From a checkpoint of a small mixture-of-experts model trained on Wikipedia: vocabulary 22733.
Below are experts of layer 6 (counted from 0) of a mixture-of-experts language model. Rows are named router (the router's row for the expert), gate (a neuron's input weights, with its number), up (a neuron's input weights, with its number), down (a neuron's output weights, with its number) and show model dimensions 0-127. Each number is 128 + 32 x the weight over its row's rms, rounded and kept within 0 to 255. Numbers have three digits each.
Before each expert's rows: "comes after" lists some tokens at least twice as common just before its tokens as in all text; "comes before" lists some tokens at least twice as common just after its tokens as in all text. This comes from a sample of Wikipedia text that the model never trained on. Tokens count by the router's weight.

# expert 55
comes after: " the", "==", " his", "'s", " a", " her"
comes before: " of", ",", "==\n", " in", " and", "\n"
router:122128147118119102116141110160123080146125134104133136188121104132119144135143130095140103125144102129173095088142127127140111183134120117155126108085153141122197150094110125103060138089139102127135142072137119091102135147132162153095121129123160114134164147147154164174086145126101117083172130124152114139108152156042134073148112083151182159162109140137144148170200050217100137109105
gate0:166085102105121144125156174085172089094101047150149078065122121134133066145142138159090105084133157104176078065080118105094148096103100080102137113122131135117128104176134125041105114070185102179141143105115141066075118144107114135064104106147079138130058172062155091153103159066155128083115089101117159130131114136088102150125160147159172114102186097142080086135162074132114209146035
up0:066078098121146120129113081136118145064112097181099121141149156112137079153130083089110178133117131136146146103168129193131111152125177168092185117129141032134153163149101168120155067104121171068096064134088196123074096176091129109165151102123146132181171107105113102093136190122109113143141058128077165128148164107080193141100082167126123149113214179118101129076125077075100114177177
down0:160105133082095163143153116155156111118084103128088140159145098134106115211096104159104117107152063079116107110159114156113139156166085190092099171091102126156131133131124130139098125134078187086192202109149110079114160111075083102120107128163146095150113053147114172089146166125098154142154138200102088142114154148094116135093148084169105125114098036104134130151128095150113097146118
gate1:148176129106188099110152100117100161142122169113135120129094071118143059147114115096104164104130145142161091124117129162128076148101149078153137186095087096082147174128134170139153161105139113106072136103159125147116142189067169130132058146132110113066139102089140112151132120098099115187188148098158099079187162179108111119151072144203111146137148141143116174155119103068155140112189
up1:131114140111136176177132162115094129119140144135061119183053125123151135184115236119099113087121163144131079051115102133090087145093145105157210175135167102118176132115118128124166117201141126111130138162161172164196140167093145171098148125132110152138196134139108148153118140112132119112053154080148112111170121134149195152131114113142150107165108112128111109149173101118072100146098
down1:137097130154137160151115111128090139130144130082084118061167078124190113134141153115166123128082119087163099119159099139145148108083127148118182157145110110118113188102126170121131128214139111137180057153121134117137111086120094124136145112164187128143105143129131170139162170136102126102112078112138063110106080188127128118153108128173144072112178106165138093093154088080134127144140

# expert 32
comes after: " the", "-", " a", " The", "The", "=="
comes before: " of", ":", " in", ",", " was", "\n"
router:122127148115198123080148136094158067126149174184098129147019095119085136143094112119126018113097086117134134079100152126119118182127118128144080105076136160117120101086087127098129153111130162193112141069117112107152110097124101167119113082166165090146071119148100142181075118150094117095175132114157099128090194143123106108121137137126177171123148131117100136146097124111105122134079
gate0:159164198134115119118150134086171163131141131121101146077068133158126108101144097095128097116122065149091104139158132105099115130122101137107067100091117157176132107131088167141139119108058149074146096150165155142124133121153136164076063136161149089104092157078102158108170197087120130128099097114094147119123181106149102100117139085105123168133129074167124076089152136155100119114135
up0:112150115139185084071102118078195115152132117115095096125122085139108152142170155145108166109162104102076127167196102145132097132088140128109155173092135110113142092144093144112133169136119148133145134056104149183134092103107145151169103128140149096142151184119130165123110107172108140167185133174173115157126145131153228095091175142096126197078160141107129107177104149116122144186120
down0:186170142138116167125153124132115128138060087118160179143188151165124118120065138095155162119152067156138118216110121180152122151086191095111116136081074159173158126099161125106091145112115148120111041093187121083144055097075117156129090094122115161135171105113100161138109164083113077067139130121096127109192125159135134140133107146080182151079133149119141134066108112120131097158122
gate1:166115162174102165062136081168154103079142142148141075109170169128144107151093101120103069167123125120103093146053174117120097102067115151138074156134170130099137128076165084138162077098136128137104119146125112129104069123128121147101115104124167103185092233175132134108151082190098157148133113095167062128068191104197146130135153110132075170093142133148149140130065140109140132143201
up1:116127163150107099124158157112116123128124192145154079114224119121106139148170129118135097207134130160140142170140143059143094222059108126088170126198167119171114168161113153167086107166130087156118197127165167113155120067118161148170167188102089129135098119168138167167123154127044109183154162138100201111096088079140123108111115118179138152148119185099151067081103118127150119118140
down1:094145205127113117107101161047157121124073116112141100177141156139121152142191052112131145061212157133119135055099085124125145144111127112117182131152104110136159149139138111127168116140106141123120156140103097137162132123166150099094138082144128105130068162183132121075107124171110076122152070147143115169115088094155116149058105131135171165132167153130138094158133148124100147139147

# expert 2
comes after: " |", "20", "2", " |\n", ";", "–"
comes before: " |", "0", " |\n", "1", "6", "2"
router:140137163208180125119132114151137108136153133171099170177100112116112120147084101088128139078146115151140106110121131108101140135176087127112153171106139134151162091096091177125098165096158142123167136104081138116137138114126111208041122138158132099096149128163188153165086143114137113107132151095173112133075144142104121104092101125115171152159064180108128169124156089135108135138102
gate0:153094114159140131177091164189163149136085115178149186110138153112112166120090138144067108101130158135155135073155148104118170076127087094093099097124157148109068158104104179143089154101126165153110096117125129105174091084134086123126110084179112105135098130141157127112129129163143136118191102129117108107121163126107129115146118103149095097120160169152102171132146167128119131137138
up0:138156153090073137071176141206161088120117146110103143148159110103111140082114135097082147126058084156173113128133154150114142104151078091198057140085120136148092131141152109070139153156128077161128083077132101119119159128126153105119101115108162098116131098191134110064097105105100121124125142204172122157157141098119122133161091144031127118165144100127157166140131162176185124095156
down0:116110151116156142141104141074183150071117169106130132240127123126110085129111105104112129103095122183090133120116104059142107163117175133071153130081175073127091168190141119119138096071129127166186116061086126187116076075136084169175120123134144061152153145089084149077134114093124156151150165184128153170148143129146147169075096149179156146118151081088137128088140143156054102155124
gate1:157107111105087171147145165156117101086159150117137102174144148126091163120138082106127197138151064093099076114164115081098070101111140116114131141083128158119166134125102125068152170134084166172139140088094067148147098128112137093115175125141117120174092109091130150172169142142181146189101124137112181102128175189154177124161185082126161123185113101114134145078126162116126102154155
up1:180131154101094135164120097135137113210082108090096126188099114132087117157111091115178093101108145149104128162085163112191095171090109190135151111107139088116165130098148109129118093125080162063141136123160094140097198145120165156129107189103139113129115122149105092142187181064092155102164073147131145121132115203179090114078158112137132157115127154147126177144089159165173157167144
down1:115180104135147115176095141163178165112150128113143081123123179103104136127108125160135173084152171105117166141129110105160132154150124121195130130106132144194146127123120101129084021125114184128183109094121126144106176079119128163094131187156101107149139098123141147119133140146150164106164102119164125119168126114087131122160105170148121104126144152126168192143152130132154125162112